{
  "n_layer": 9,
  "d_model": 384,
  "d_expert": 352,
  "d_shared_expert": 0,
  "activation": "squared_relu",
  "balance_bias": false,
  "lr_router": 0.00102,
  "vocab_size": 16384,
  "norm": "layernorm",
  "optimizer": "ademamix",
  "lr": 0.000315,
  "seq_len": 2048,
  "steps": 8136
}
Below are experts of layer 4 (counted from 0) of a mixture-of-experts language model. Rows are named up (a neuron's input weights, with its number) and show model dimensions 0-95. Each number is 200 + 40 x the weight over its row's rms, rounded and kept within 0 to 999.
Before each expert's rows: a language model's description of what the expert responds to; "comes after" lists some tokens at least twice as common just before its tokens as in all text. This comes from a sample of Wikipedia text that the model never trained on. Tokens count by the router's weight.

# expert 3
What it handles: Line starts, articles, first names
comes after: " |", "\n", " as", " by", "|", ":"
up0,192,137,166,213,177,146,216,226,226,182,242,219,237,179,193,181,146,152,135,156,174,102,190,220,186,158,113,166,247,242,186,255,185,200,217,154,191,232,164,193,239,180,231,165,227,215,234,214,197,219,150,179,215,187,208,217,179,217,296,172,200,227,153,237,158,181,246,177,235,204,163,157,168,230,176,209,248,184,274,255,241,184,155,173,162,305,222,193,218,217,189,232,208,171,184,156
up1,195,217,138,182,208,237,206,252,231,254,162,167,188,191,225,155,235,163,171,217,190,181,212,154,248,187,139,158,185,148,196,193,181,163,139,172,170,223,203,236,203,200,197,175,147,153,159,168,171,173,220,167,223,320,217,221,153,200,187,170,225,161,256,167,224,242,259,255,216,177,182,251,184,225,221,168,209,217,143,191,177,107,258,203,189,179,219,192,171,148,212,248,171,173,244,249
up2,139,130,213,181,221,217,249,230,197,208,120,173,216,200,197,207,149,176,220,177,202,179,190,227,201,200,231,191,199,197,186,227,271,221,135,142,185,183,211,181,220,184,189,150,217,239,249,220,195,180,241,230,251,133,166,175,185,223,183,208,225,177,183,198,195,93,214,163,156,275,202,197,152,177,222,224,206,200,218,230,224,207,203,215,171,198,260,188,189,163,143,182,216,183,185,135
up3,213,138,193,168,201,230,233,157,242,171,203,217,292,166,198,141,223,172,163,270,238,177,171,175,283,148,119,200,266,195,150,210,185,184,266,219,145,232,232,170,184,187,245,238,212,141,168,173,130,211,238,199,146,212,174,235,181,158,206,189,159,199,202,187,241,260,236,260,173,189,180,210,127,192,284,219,192,229,190,205,218,95,188,207,222,198,246,215,181,259,225,208,142,244,201,225
up4,189,183,230,200,224,224,196,198,162,183,165,143,204,159,288,146,111,160,244,186,182,177,190,179,200,197,131,183,250,242,203,200,304,160,259,202,196,189,182,214,203,173,199,192,234,206,233,147,183,295,214,171,222,197,122,212,253,205,196,212,184,132,230,195,211,165,199,191,208,173,167,162,223,171,211,229,221,212,179,123,255,155,179,246,201,162,213,260,222,152,185,189,139,182,187,218
up5,230,193,180,228,186,244,236,217,225,230,149,141,183,217,264,244,130,198,162,221,254,279,208,126,192,220,219,227,232,174,161,221,307,60,247,209,216,140,151,250,221,220,237,171,222,162,143,227,199,207,241,255,233,264,193,196,185,132,173,256,187,170,269,206,202,118,111,167,182,197,233,141,144,172,233,194,221,243,203,172,230,279,151,182,266,154,183,239,158,231,159,159,81,285,206,215
up6,172,164,199,232,151,210,201,185,231,265,237,252,346,184,239,157,183,171,177,230,226,279,203,137,239,187,218,152,246,194,196,199,270,206,212,135,132,173,247,124,198,226,183,140,157,159,186,278,140,250,196,157,170,165,241,174,168,198,220,177,185,205,208,190,237,204,210,182,245,218,199,263,186,189,218,198,230,230,192,162,134,171,183,112,254,162,196,208,318,181,197,182,190,238,204,189
up7,205,202,148,205,246,191,223,99,170,205,167,215,211,161,256,222,163,228,159,285,197,242,220,181,193,180,186,227,175,126,146,157,177,208,197,162,271,177,212,203,133,208,149,155,230,240,282,203,297,222,192,247,107,212,202,252,250,184,178,247,216,249,196,265,173,176,192,210,180,262,185,170,147,196,277,205,170,178,143,134,293,92,197,151,172,169,152,204,306,209,234,135,206,225,209,196
up8,193,93,144,163,160,211,169,196,189,213,195,187,187,147,264,132,155,174,154,204,221,145,146,132,199,153,146,173,231,170,183,232,236,127,168,125,216,187,254,246,199,122,214,248,243,183,194,185,213,239,217,201,242,219,135,146,189,211,207,277,183,180,291,267,156,148,196,246,154,189,232,161,143,198,222,220,186,195,244,157,223,179,162,175,205,165,220,235,243,244,188,77,170,224,237,280
up9,126,234,191,230,188,210,203,132,229,145,118,153,185,135,195,199,143,178,153,250,162,223,165,189,242,218,244,101,201,221,186,98,287,225,173,139,223,181,188,164,214,226,197,196,158,192,242,159,252,176,219,261,211,224,173,217,182,228,190,182,234,136,175,138,214,228,143,150,221,271,147,214,229,231,261,196,281,166,96,154,270,217,207,229,170,186,179,186,172,238,313,214,218,257,207,179
up10,155,189,179,160,167,259,179,141,262,225,192,212,195,210,247,156,203,254,239,88,138,219,144,134,225,178,231,201,170,197,149,235,183,221,218,198,141,257,230,269,221,165,158,239,187,223,215,257,188,165,218,180,213,179,223,223,235,216,178,219,250,215,201,234,183,210,129,168,127,180,234,188,204,137,164,272,223,199,182,132,158,214,160,130,245,249,252,228,175,142,258,172,197,137,156,220
up11,251,182,223,161,193,146,164,203,248,188,206,154,269,137,227,175,202,173,239,215,189,170,201,129,271,262,227,157,209,228,251,111,233,217,165,210,173,179,197,191,170,182,206,215,243,214,264,217,217,190,179,177,235,206,147,237,267,221,151,215,280,222,196,205,212,207,208,187,199,159,139,218,228,207,241,229,247,199,126,106,272,204,211,272,157,152,245,146,255,237,219,147,237,247,200,264
up12,167,164,199,227,167,193,236,166,231,140,193,176,163,196,201,196,224,185,159,165,212,205,175,175,250,163,138,273,183,196,275,158,243,207,224,131,249,277,141,154,225,140,173,192,125,173,236,183,228,228,244,257,162,204,219,249,218,242,213,155,200,190,184,109,202,151,207,208,135,187,251,145,233,225,199,200,181,213,263,187,229,191,156,187,217,275,152,200,137,122,195,192,216,261,262,247
up13,235,94,172,241,189,148,194,81,288,205,155,188,199,176,199,235,211,166,243,195,176,154,182,185,257,145,168,204,180,230,197,210,317,116,237,253,206,259,219,264,202,204,192,163,181,205,308,164,130,188,188,232,194,238,189,231,199,169,188,232,180,181,212,255,165,185,165,189,189,214,251,211,164,253,289,311,184,242,210,221,195,218,149,177,218,204,210,225,231,209,209,141,237,279,195,227
up14,186,215,257,240,147,181,186,186,173,241,155,150,205,179,143,193,250,180,216,260,230,200,243,196,240,206,218,160,149,184,177,180,208,190,239,248,225,168,168,223,250,211,192,246,192,227,151,207,237,215,225,298,237,217,232,144,96,213,146,111,189,105,287,202,166,264,159,189,221,181,257,192,218,296,179,176,161,242,226,217,170,247,207,267,113,231,257,232,231,199,182,163,209,201,215,181
up15,161,182,230,225,198,273,131,199,203,233,217,179,194,191,261,219,153,214,119,164,182,170,206,157,214,181,129,204,170,198,228,214,230,219,168,75,271,172,278,282,232,192,193,194,149,220,229,230,140,270,266,200,227,228,176,99,201,185,190,168,217,194,192,235,189,202,162,164,147,214,217,189,170,149,218,263,171,206,254,188,190,142,267,180,181,202,196,167,222,220,196,184,170,218,232,157
up16,189,196,236,183,223,161,196,153,238,262,176,191,199,177,273,185,173,246,184,187,206,141,181,190,217,206,119,173,203,115,227,177,234,191,168,147,180,222,193,241,191,121,137,204,191,236,207,215,232,192,233,211,181,203,218,162,240,244,176,247,201,213,225,235,168,185,160,246,190,133,222,193,236,216,209,269,186,151,126,149,254,176,264,242,214,237,210,232,221,100,233,113,186,202,305,255
up17,183,188,222,220,226,211,209,183,136,161,153,89,190,152,189,184,190,149,217,313,156,194,209,156,149,183,188,247,247,136,223,134,278,153,191,196,268,225,211,227,207,166,281,186,253,195,210,218,199,255,212,317,160,223,189,152,231,161,146,158,181,213,182,247,224,163,223,187,252,124,219,202,221,204,290,194,253,247,164,97,253,145,205,181,140,189,178,173,127,170,214,156,190,215,131,259
up18,193,173,146,194,223,204,276,168,189,244,164,211,138,250,295,186,253,130,163,292,233,178,198,156,154,159,165,213,229,187,164,157,221,170,165,158,203,220,247,120,236,215,238,242,164,155,152,200,204,189,266,258,221,158,225,152,172,189,200,179,187,164,190,219,182,212,128,234,147,259,198,254,170,202,242,281,167,187,200,228,183,187,185,134,198,186,210,213,218,241,174,155,200,138,213,252
up19,191,180,100,230,205,218,175,174,162,204,78,176,209,235,190,169,184,186,168,196,186,177,157,215,262,241,177,177,169,255,278,167,337,143,209,165,159,241,212,249,219,259,199,172,246,170,138,207,203,222,198,225,224,215,189,249,102,162,172,208,240,192,214,184,180,206,148,209,103,133,207,205,206,196,205,154,173,239,220,184,211,214,168,267,167,178,198,152,152,174,237,185,183,219,214,169
up20,220,128,204,131,248,208,206,116,221,181,184,113,259,205,234,197,168,200,170,240,120,188,116,117,214,204,126,135,223,168,155,149,248,168,262,136,240,257,262,212,205,139,148,201,187,206,152,183,306,230,234,259,187,226,213,229,173,212,189,231,193,140,205,216,185,213,160,195,199,232,170,200,147,157,247,222,216,217,206,136,293,168,197,204,133,219,244,216,207,205,179,141,170,212,189,256
up21,166,182,175,207,179,230,226,229,130,186,147,221,201,210,184,183,180,181,164,146,243,136,145,177,242,198,217,100,265,289,259,307,199,246,255,226,266,174,222,271,212,245,214,188,181,147,153,190,156,167,211,128,196,186,217,208,252,214,209,263,273,222,208,183,203,132,169,206,210,217,202,158,171,205,216,128,197,175,284,181,216,217,176,142,226,263,176,235,145,139,165,173,114,210,252,277
up22,198,198,214,183,138,241,177,211,174,270,221,185,186,127,167,182,119,240,229,114,189,230,178,220,216,198,103,205,208,166,216,176,284,182,180,229,212,166,172,241,226,228,177,190,274,166,177,196,226,264,205,228,192,143,226,192,183,214,141,217,237,182,270,162,140,149,113,159,138,279,174,265,187,184,209,165,176,157,208,190,189,197,200,240,227,153,187,173,214,221,176,167,155,208,295,303

# expert 2
What it handles: Place names
comes after: ",", " in", " of", " New", " United", " South"
up0,270,184,186,227,190,212,199,131,125,178,156,176,211,212,239,243,123,193,186,209,209,183,218,199,213,171,217,210,183,171,168,243,204,194,204,236,155,210,238,139,190,232,223,216,211,62,260,193,187,226,137,228,239,191,218,87,233,151,189,189,120,152,209,233,222,163,178,176,140,171,176,271,164,265,232,266,162,221,245,217,224,215,174,206,251,125,171,261,223,217,219,187,97,206,216,149
up1,152,241,165,246,262,152,164,202,242,189,238,185,144,195,193,192,215,187,235,189,157,196,165,116,185,237,193,203,166,178,191,204,282,106,164,157,192,147,206,247,171,218,263,204,169,143,281,233,222,278,183,179,232,234,148,254,201,118,251,180,178,191,170,215,196,199,209,116,219,185,171,161,121,247,260,204,239,175,223,159,153,160,247,213,260,223,138,242,199,206,149,212,187,184,265,194
up2,208,140,183,171,146,164,226,181,283,244,156,282,198,231,248,126,155,176,153,145,196,109,200,200,199,150,217,268,197,205,211,232,180,207,245,219,246,282,154,236,246,193,194,141,307,190,178,107,173,208,201,228,169,236,254,170,290,197,204,300,167,234,277,158,201,181,151,203,236,218,181,209,137,233,172,184,204,199,182,210,267,152,184,193,165,178,170,113,232,162,201,128,196,236,240,204
up3,206,243,213,308,215,238,170,210,116,208,181,240,236,106,149,165,187,183,301,220,189,208,213,245,210,239,262,163,190,221,143,198,169,228,168,171,130,193,243,251,216,188,210,178,169,86,207,219,157,268,210,160,196,273,202,152,199,180,134,243,180,204,224,217,181,199,222,194,158,230,167,154,154,199,247,189,135,163,161,212,220,173,176,216,151,197,266,214,251,157,138,159,176,235,223,180
up4,172,190,131,189,164,188,215,147,176,253,141,219,189,197,174,167,250,164,247,172,192,236,211,202,203,201,198,171,195,198,243,168,222,268,159,237,278,154,169,173,264,297,98,176,167,172,266,128,202,197,249,222,285,201,193,227,190,229,110,276,231,224,224,209,228,170,229,186,159,265,196,229,167,197,193,252,162,175,251,183,151,138,205,223,215,207,246,209,224,191,209,202,186,226,111,216
up5,169,201,142,237,215,269,181,266,216,201,254,244,167,269,220,209,259,171,163,211,255,215,218,181,188,119,204,191,248,169,166,248,143,182,270,184,234,224,133,130,146,185,211,200,206,203,261,231,196,183,233,214,217,252,230,204,92,199,256,210,201,190,193,170,145,159,243,200,232,258,258,273,232,218,236,206,203,136,225,124,174,163,206,197,209,208,177,256,249,211,171,241,152,180,188,230
up6,266,183,211,236,256,130,234,169,211,161,240,331,165,182,190,262,161,156,192,213,244,203,179,236,190,179,167,239,207,213,212,142,228,183,150,182,184,177,284,221,171,253,168,206,257,233,197,235,168,173,225,222,204,164,184,233,250,287,170,197,193,221,188,202,188,223,178,240,211,141,260,193,152,264,190,201,196,151,203,153,153,205,220,143,169,190,272,219,276,193,159,153,234,188,205,180
up7,230,183,184,202,267,173,278,153,170,205,238,238,199,200,218,170,248,168,274,271,245,194,153,127,215,220,125,137,188,163,145,214,177,161,203,246,198,263,216,216,161,154,225,236,159,236,184,207,257,143,215,163,204,237,166,226,196,116,268,207,191,204,203,228,217,229,219,142,137,165,233,190,110,181,271,181,236,224,171,290,189,157,186,150,169,195,182,189,224,221,194,139,180,183,212,327
up8,201,224,190,179,220,125,189,237,211,131,223,221,236,200,264,209,116,139,157,150,179,215,183,161,243,119,174,181,193,196,145,263,193,141,217,143,236,178,200,210,253,268,159,172,257,209,213,216,210,209,265,174,107,196,257,251,241,261,256,167,167,176,240,178,169,241,194,211,199,158,238,181,138,181,228,189,190,221,162,202,223,204,102,222,194,239,149,214,110,193,232,145,143,213,228,192
up9,158,135,141,164,191,172,140,180,223,162,180,273,197,186,218,147,230,218,179,201,125,117,229,219,231,233,230,273,138,150,239,209,230,203,245,174,236,149,173,201,238,198,163,189,209,175,150,250,197,193,220,151,186,217,240,210,174,140,220,189,201,125,242,190,169,217,154,252,209,199,225,200,226,220,217,203,222,177,149,142,136,201,174,287,224,102,206,252,268,217,204,160,195,289,218,287
up10,176,156,191,135,233,119,206,114,191,291,159,233,228,187,251,226,198,122,186,169,226,241,210,161,218,204,219,213,229,199,178,194,197,194,221,161,279,210,183,225,191,125,226,231,179,194,196,229,195,238,233,269,163,218,160,184,244,241,121,237,227,145,223,193,210,277,219,164,199,190,157,211,179,252,201,254,227,207,218,166,194,209,139,206,159,219,183,220,172,97,260,152,205,232,256,201
up11,207,189,155,223,235,154,240,180,201,256,124,189,172,158,212,214,164,161,192,273,271,210,86,195,252,137,130,174,188,180,206,187,227,223,188,243,176,185,206,181,206,312,199,219,244,170,186,168,175,151,215,254,191,187,212,163,178,198,190,237,222,123,188,226,147,244,207,186,187,190,224,182,172,212,239,211,176,228,204,205,221,218,183,195,190,153,209,283,256,177,167,143,202,241,257,227
up12,225,209,117,236,226,187,206,137,162,221,250,255,166,209,207,180,200,183,273,234,220,246,179,155,222,222,143,134,152,201,171,169,181,163,179,221,226,278,227,205,149,156,202,228,177,193,250,247,213,122,223,200,266,215,202,217,189,159,230,219,225,184,189,251,214,230,210,125,177,162,180,147,165,168,260,211,193,158,212,213,207,128,191,219,200,176,247,263,274,215,173,162,224,249,206,290
up13,183,153,147,122,199,217,229,224,235,199,97,140,174,264,256,212,238,234,166,219,218,177,243,106,161,185,183,208,245,250,163,251,170,212,218,278,231,265,180,176,210,134,266,180,237,229,194,222,156,274,176,186,257,145,212,143,190,172,233,253,201,176,267,210,206,166,108,153,190,226,163,209,195,212,283,179,266,232,189,215,167,204,218,189,188,169,109,201,188,220,239,229,258,190,170,93
up14,170,236,230,180,249,175,157,157,247,160,223,225,175,181,185,218,159,192,238,225,214,177,184,192,272,178,239,265,212,163,198,193,231,238,193,175,220,158,233,252,188,223,191,224,249,261,159,209,135,111,266,182,189,182,244,108,210,170,246,274,153,183,216,178,200,178,225,141,144,217,224,163,179,233,199,158,210,197,199,191,166,161,213,190,276,197,190,273,240,186,163,72,180,235,275,211
up15,170,184,215,118,181,191,206,164,245,210,253,209,208,195,188,133,133,215,195,217,232,130,235,200,179,203,115,192,207,171,228,259,199,210,228,211,180,182,206,180,158,162,145,163,193,194,180,194,180,210,195,221,257,264,219,185,197,232,202,254,187,196,187,206,191,209,137,205,216,214,211,236,164,231,234,163,193,156,158,168,199,210,145,205,197,186,149,117,216,212,247,191,189,203,262,217
up16,207,236,240,108,187,159,130,191,305,195,128,232,235,208,163,127,163,169,184,231,274,189,224,186,275,175,158,234,134,229,171,173,226,132,171,128,267,157,156,163,147,219,176,194,151,159,208,204,221,143,255,277,199,173,152,170,143,232,176,308,163,215,181,217,172,230,234,208,198,142,136,227,161,205,237,141,200,219,128,239,221,208,159,126,184,163,139,206,214,151,212,180,234,160,201,177
up17,148,199,239,267,260,210,266,228,205,209,171,202,257,201,156,217,165,203,180,297,287,138,239,148,192,200,213,225,183,188,250,169,133,151,211,204,137,203,210,162,245,93,239,191,219,241,145,235,129,200,235,219,247,197,113,201,157,192,177,221,230,172,234,242,166,186,197,208,189,180,235,166,186,148,245,126,192,154,123,207,118,139,219,188,174,216,178,181,267,214,214,202,196,231,202,190
up18,219,132,212,168,181,185,237,173,190,188,176,225,236,228,189,159,174,237,210,201,250,163,223,221,189,183,243,253,193,257,216,137,232,161,165,205,181,164,244,164,164,181,192,263,264,170,178,205,212,232,245,247,168,173,161,169,278,213,151,240,211,267,241,196,189,246,193,232,286,207,227,238,232,233,246,151,180,207,180,244,160,197,208,147,193,159,184,184,177,118,224,186,249,217,172,174
up19,162,157,202,190,227,168,147,161,197,260,222,259,216,215,168,254,158,160,295,214,227,172,191,163,226,217,293,89,181,239,174,220,120,205,248,173,158,283,166,230,213,112,224,176,225,213,154,234,197,245,233,157,186,213,170,174,160,118,205,243,203,253,213,221,197,181,182,157,119,163,123,165,216,183,273,216,237,113,287,239,219,229,214,181,131,208,139,175,178,219,149,242,148,305,203,251
up20,187,158,178,202,175,174,164,139,298,241,191,291,237,169,254,207,192,150,212,209,181,233,114,253,236,182,174,204,183,225,211,169,177,182,182,203,218,219,143,204,183,162,101,214,248,200,164,187,261,208,185,323,175,229,217,179,226,269,196,235,237,250,176,156,181,238,205,151,272,223,215,282,244,344,240,257,280,166,220,264,225,258,230,227,69,178,236,167,242,184,196,146,174,206,132,172
up21,217,214,257,176,213,112,263,191,229,234,185,235,200,201,254,197,193,179,277,224,232,170,162,213,218,138,125,173,194,216,205,147,189,189,214,205,276,255,182,218,252,161,179,184,206,186,273,189,260,172,213,245,216,208,200,143,253,153,209,287,214,169,273,243,192,230,124,191,155,253,214,247,230,239,265,193,218,212,142,185,234,254,207,193,189,82,185,189,208,190,181,187,167,186,238,219
up22,137,185,129,236,182,209,201,205,244,174,159,188,233,226,203,260,170,204,125,273,195,182,175,180,226,248,144,210,242,223,169,232,167,222,230,216,162,283,135,213,212,144,174,214,166,172,165,122,190,200,242,309,236,207,196,154,203,225,212,204,226,223,156,257,165,204,108,197,192,196,203,163,193,247,248,181,252,227,232,233,210,185,183,237,184,229,206,222,227,199,162,211,201,203,177,142

# expert 0
What it handles: Abstract common nouns
comes after: " the", " a", "'s", " The", " an", " his"
up0,198,244,259,167,214,129,216,253,159,129,191,207,308,171,160,198,209,196,253,157,228,145,243,163,196,187,192,141,209,193,138,226,135,95,153,196,217,202,196,153,192,159,196,210,221,184,166,203,260,218,193,234,220,206,215,162,165,214,217,190,177,226,220,210,139,129,146,208,181,166,252,215,264,176,169,87,214,116,146,222,186,209,197,232,169,228,216,179,184,277,145,197,229,183,224,168
up1,210,254,233,182,150,206,218,155,203,253,193,183,233,261,193,170,138,258,263,259,153,197,196,215,192,218,204,135,239,162,163,197,229,196,239,199,139,171,209,186,197,193,217,171,190,191,222,186,186,214,191,254,252,117,186,125,214,127,211,165,198,122,188,171,199,267,197,214,131,143,181,189,223,217,268,237,161,220,202,149,172,204,226,260,201,243,127,149,149,182,246,217,173,204,175,202
up2,194,255,196,297,218,270,190,195,249,113,220,106,158,228,163,250,162,146,177,271,252,195,177,207,235,165,144,143,234,209,170,170,164,208,295,308,131,196,195,167,249,230,224,164,209,106,158,225,209,146,252,235,240,233,145,173,156,193,163,212,207,210,262,154,236,195,173,202,234,146,234,204,233,250,199,205,224,259,240,214,232,208,87,162,190,250,251,230,217,144,174,173,140,240,241,190
up3,221,176,124,222,200,210,201,114,131,148,241,187,283,189,143,147,151,118,189,181,132,163,162,171,216,208,164,159,228,200,202,156,228,205,180,203,210,202,187,198,229,180,155,143,135,226,277,118,193,204,204,172,210,219,186,214,186,231,170,149,264,172,230,280,90,138,163,178,215,182,179,231,203,194,249,187,215,177,298,201,245,288,177,187,209,178,182,269,225,257,164,226,159,184,214,232
up4,174,247,166,177,201,205,186,169,231,239,190,180,207,269,222,160,242,216,163,169,225,103,281,124,174,205,220,249,184,248,167,140,215,237,214,138,183,212,182,213,238,200,169,227,190,250,193,224,159,179,183,194,175,219,204,192,182,260,184,281,197,160,193,273,192,279,122,175,205,217,178,242,134,233,205,196,169,178,219,139,201,211,205,247,178,235,149,254,192,178,165,161,227,196,183,210
up5,263,137,227,200,232,191,270,207,199,239,179,256,257,145,192,173,213,198,204,181,163,198,215,252,228,177,192,215,197,182,182,197,124,117,139,270,176,230,204,94,208,142,122,191,201,135,196,215,210,184,215,247,210,224,230,193,217,177,202,162,208,228,209,289,200,128,201,228,198,189,207,186,244,265,207,239,127,205,195,179,211,184,168,120,164,191,194,198,218,215,135,211,258,235,191,167
up6,166,201,230,242,165,178,257,181,269,200,213,233,161,217,262,238,226,165,144,180,248,248,185,171,164,150,177,210,204,245,194,258,280,190,186,261,159,190,217,160,223,206,162,240,224,142,146,178,229,246,184,132,243,251,193,184,213,181,175,177,123,229,291,186,117,192,171,187,242,189,236,306,191,237,267,253,153,188,262,285,259,194,201,212,250,101,180,191,167,186,130,183,203,198,199,188
up7,223,200,184,217,186,140,134,202,167,232,212,224,198,236,150,190,156,255,228,149,208,222,182,214,178,187,177,235,139,193,199,218,169,174,199,140,251,187,251,179,280,270,189,229,160,283,203,225,232,167,153,189,196,162,184,174,225,195,188,267,180,222,230,196,198,217,182,240,245,175,182,171,160,235,228,260,236,220,277,130,157,281,225,197,203,172,156,273,169,208,135,220,139,264,192,208
up8,214,227,195,200,201,171,112,186,260,175,251,189,204,192,157,223,252,196,262,192,160,179,152,119,156,144,192,175,200,169,130,210,219,203,180,101,228,215,169,288,192,215,154,208,209,188,160,197,196,208,203,229,195,244,181,265,165,225,134,211,209,216,197,154,179,122,194,206,211,301,187,193,214,236,145,137,185,104,233,182,222,216,132,145,212,173,242,184,202,274,193,245,195,242,178,218
up9,153,166,173,208,183,195,259,195,195,208,180,190,292,126,188,159,202,225,239,232,252,145,141,167,270,251,213,259,220,308,216,124,238,275,213,170,159,244,199,208,221,166,147,276,249,258,215,191,182,205,191,214,223,165,184,215,125,206,131,208,249,181,186,200,226,138,163,216,156,228,233,232,194,189,231,169,177,172,190,202,181,197,218,188,221,192,217,189,189,142,212,212,202,223,279,199
up10,208,285,284,143,146,187,182,127,220,274,230,236,178,182,262,209,204,156,190,152,255,211,231,184,206,218,95,158,252,205,189,207,243,203,249,233,247,218,192,124,184,238,189,212,243,173,192,145,221,164,186,270,198,183,214,209,145,179,144,279,180,203,152,202,157,164,120,212,263,177,176,269,185,215,170,162,217,182,225,243,256,196,163,213,222,161,187,185,208,159,144,216,130,181,218,183
up11,217,177,244,222,113,223,229,248,191,243,168,222,286,195,167,251,180,176,222,263,253,262,224,225,242,205,186,174,241,215,255,221,226,248,209,175,148,240,232,175,158,217,214,180,95,165,163,232,225,210,231,180,226,217,194,192,227,132,210,246,187,191,304,155,172,176,246,197,210,223,165,161,207,166,264,92,148,239,212,195,122,204,211,136,227,123,212,194,178,147,229,191,139,300,235,269
up12,248,181,165,211,153,169,221,248,154,249,191,152,233,188,217,184,188,253,247,222,217,159,193,204,206,126,187,166,234,218,254,145,207,160,142,182,160,230,303,184,226,251,101,207,185,185,113,286,244,170,228,189,301,149,202,199,234,194,206,189,226,200,202,282,198,135,180,198,210,199,226,120,143,201,284,201,209,188,225,159,224,214,148,239,113,113,184,158,172,258,244,208,234,185,208,160
up13,157,183,250,202,274,188,246,172,229,235,192,105,135,95,176,135,266,147,163,132,165,191,198,168,143,199,125,229,187,180,178,217,228,205,245,250,148,203,213,204,173,130,205,216,206,227,204,211,238,244,195,155,203,228,192,275,65,222,241,224,232,206,269,180,148,195,193,215,224,191,158,229,122,202,177,175,209,170,213,240,236,205,166,230,178,216,183,143,234,163,219,157,169,274,173,244
up14,228,187,202,221,217,223,187,178,171,193,210,158,232,166,241,157,243,215,215,193,157,103,212,190,225,146,218,286,218,128,215,194,260,209,178,248,235,164,262,291,162,120,262,228,187,247,181,234,179,187,224,133,208,210,185,242,215,145,241,165,221,223,131,249,217,164,229,233,256,185,184,178,225,271,157,195,206,184,189,178,190,203,140,173,210,238,192,210,171,220,244,224,159,220,241,173
up15,212,230,289,215,218,186,169,164,227,199,246,107,215,238,64,206,264,228,173,304,228,202,198,245,212,216,190,160,231,286,209,208,205,252,224,203,160,195,146,108,217,142,202,231,203,161,154,156,275,184,232,202,310,219,186,89,180,253,176,227,166,163,121,190,182,174,183,255,162,193,183,173,253,164,171,154,234,231,186,250,190,244,204,169,202,177,204,198,222,170,119,217,189,195,151,141
up16,241,209,275,203,181,255,227,218,182,165,160,300,189,217,229,245,206,158,281,172,157,213,143,242,177,204,195,182,228,216,104,216,171,118,182,279,179,236,253,143,197,231,132,175,261,153,247,216,216,153,171,208,209,225,231,177,218,256,153,220,226,198,169,175,170,242,259,192,147,163,246,131,247,133,196,202,216,204,192,160,247,238,225,213,167,182,200,229,188,199,276,160,152,165,184,190
up17,190,212,137,221,147,266,138,228,272,248,188,225,170,210,155,150,196,195,181,114,230,217,228,189,135,178,158,219,176,182,211,214,228,202,257,127,143,206,276,200,209,206,207,206,266,223,112,165,168,175,170,176,150,209,189,187,205,173,206,213,153,149,168,132,179,198,178,210,178,255,199,189,238,223,243,270,284,176,245,90,231,299,151,232,199,269,139,228,180,181,216,151,235,126,223,174
up18,241,195,167,213,164,253,160,104,214,249,197,255,197,219,163,146,186,205,179,265,253,135,219,170,196,209,201,201,147,279,198,155,195,188,183,150,210,201,245,219,228,193,201,167,110,114,235,194,226,190,161,175,185,209,170,243,193,251,173,246,208,210,228,267,239,206,282,182,102,211,173,255,139,208,194,285,151,184,180,178,146,193,123,236,191,202,194,204,232,179,282,136,245,245,209,213
up19,210,177,178,190,204,187,185,166,192,199,227,227,244,251,143,215,180,274,198,129,201,241,235,225,259,166,200,196,229,183,161,207,181,218,153,201,198,216,180,142,200,214,179,126,254,177,146,148,194,153,239,108,185,260,157,217,163,144,233,178,172,184,245,225,229,208,242,187,109,246,145,179,239,183,207,126,156,199,205,206,213,189,213,217,211,203,233,243,156,182,230,146,214,169,185,217
up20,294,140,237,241,307,168,206,214,215,255,139,261,181,175,258,185,186,184,234,203,152,178,186,250,205,145,197,209,210,193,195,260,196,184,207,190,194,278,152,203,163,292,139,188,149,183,148,247,161,230,211,272,203,164,170,204,215,189,281,303,178,189,217,169,234,148,271,197,278,253,268,211,117,213,215,236,222,226,133,234,147,214,164,218,138,231,212,187,263,266,196,249,181,256,209,164
up21,165,189,214,252,248,241,215,215,156,260,165,181,281,130,187,199,209,230,232,225,196,146,214,218,227,212,185,222,257,177,147,237,200,204,186,194,237,187,192,112,170,105,290,228,201,214,163,213,228,238,181,193,224,231,212,176,256,134,201,148,129,180,173,179,225,148,244,263,223,177,174,132,175,248,269,178,155,211,157,198,203,192,99,142,203,212,210,221,176,237,160,205,147,198,214,136
up22,174,218,173,188,192,233,196,178,192,182,223,207,197,132,271,206,192,196,249,222,144,143,171,270,178,266,157,187,161,140,147,217,176,135,221,191,225,174,175,191,216,255,234,210,177,203,162,214,187,260,156,222,218,137,217,253,200,123,173,203,205,239,205,210,148,227,222,209,243,178,185,158,207,157,156,179,204,246,192,146,246,182,225,118,221,188,208,212,182,171,200,94,214,248,202,212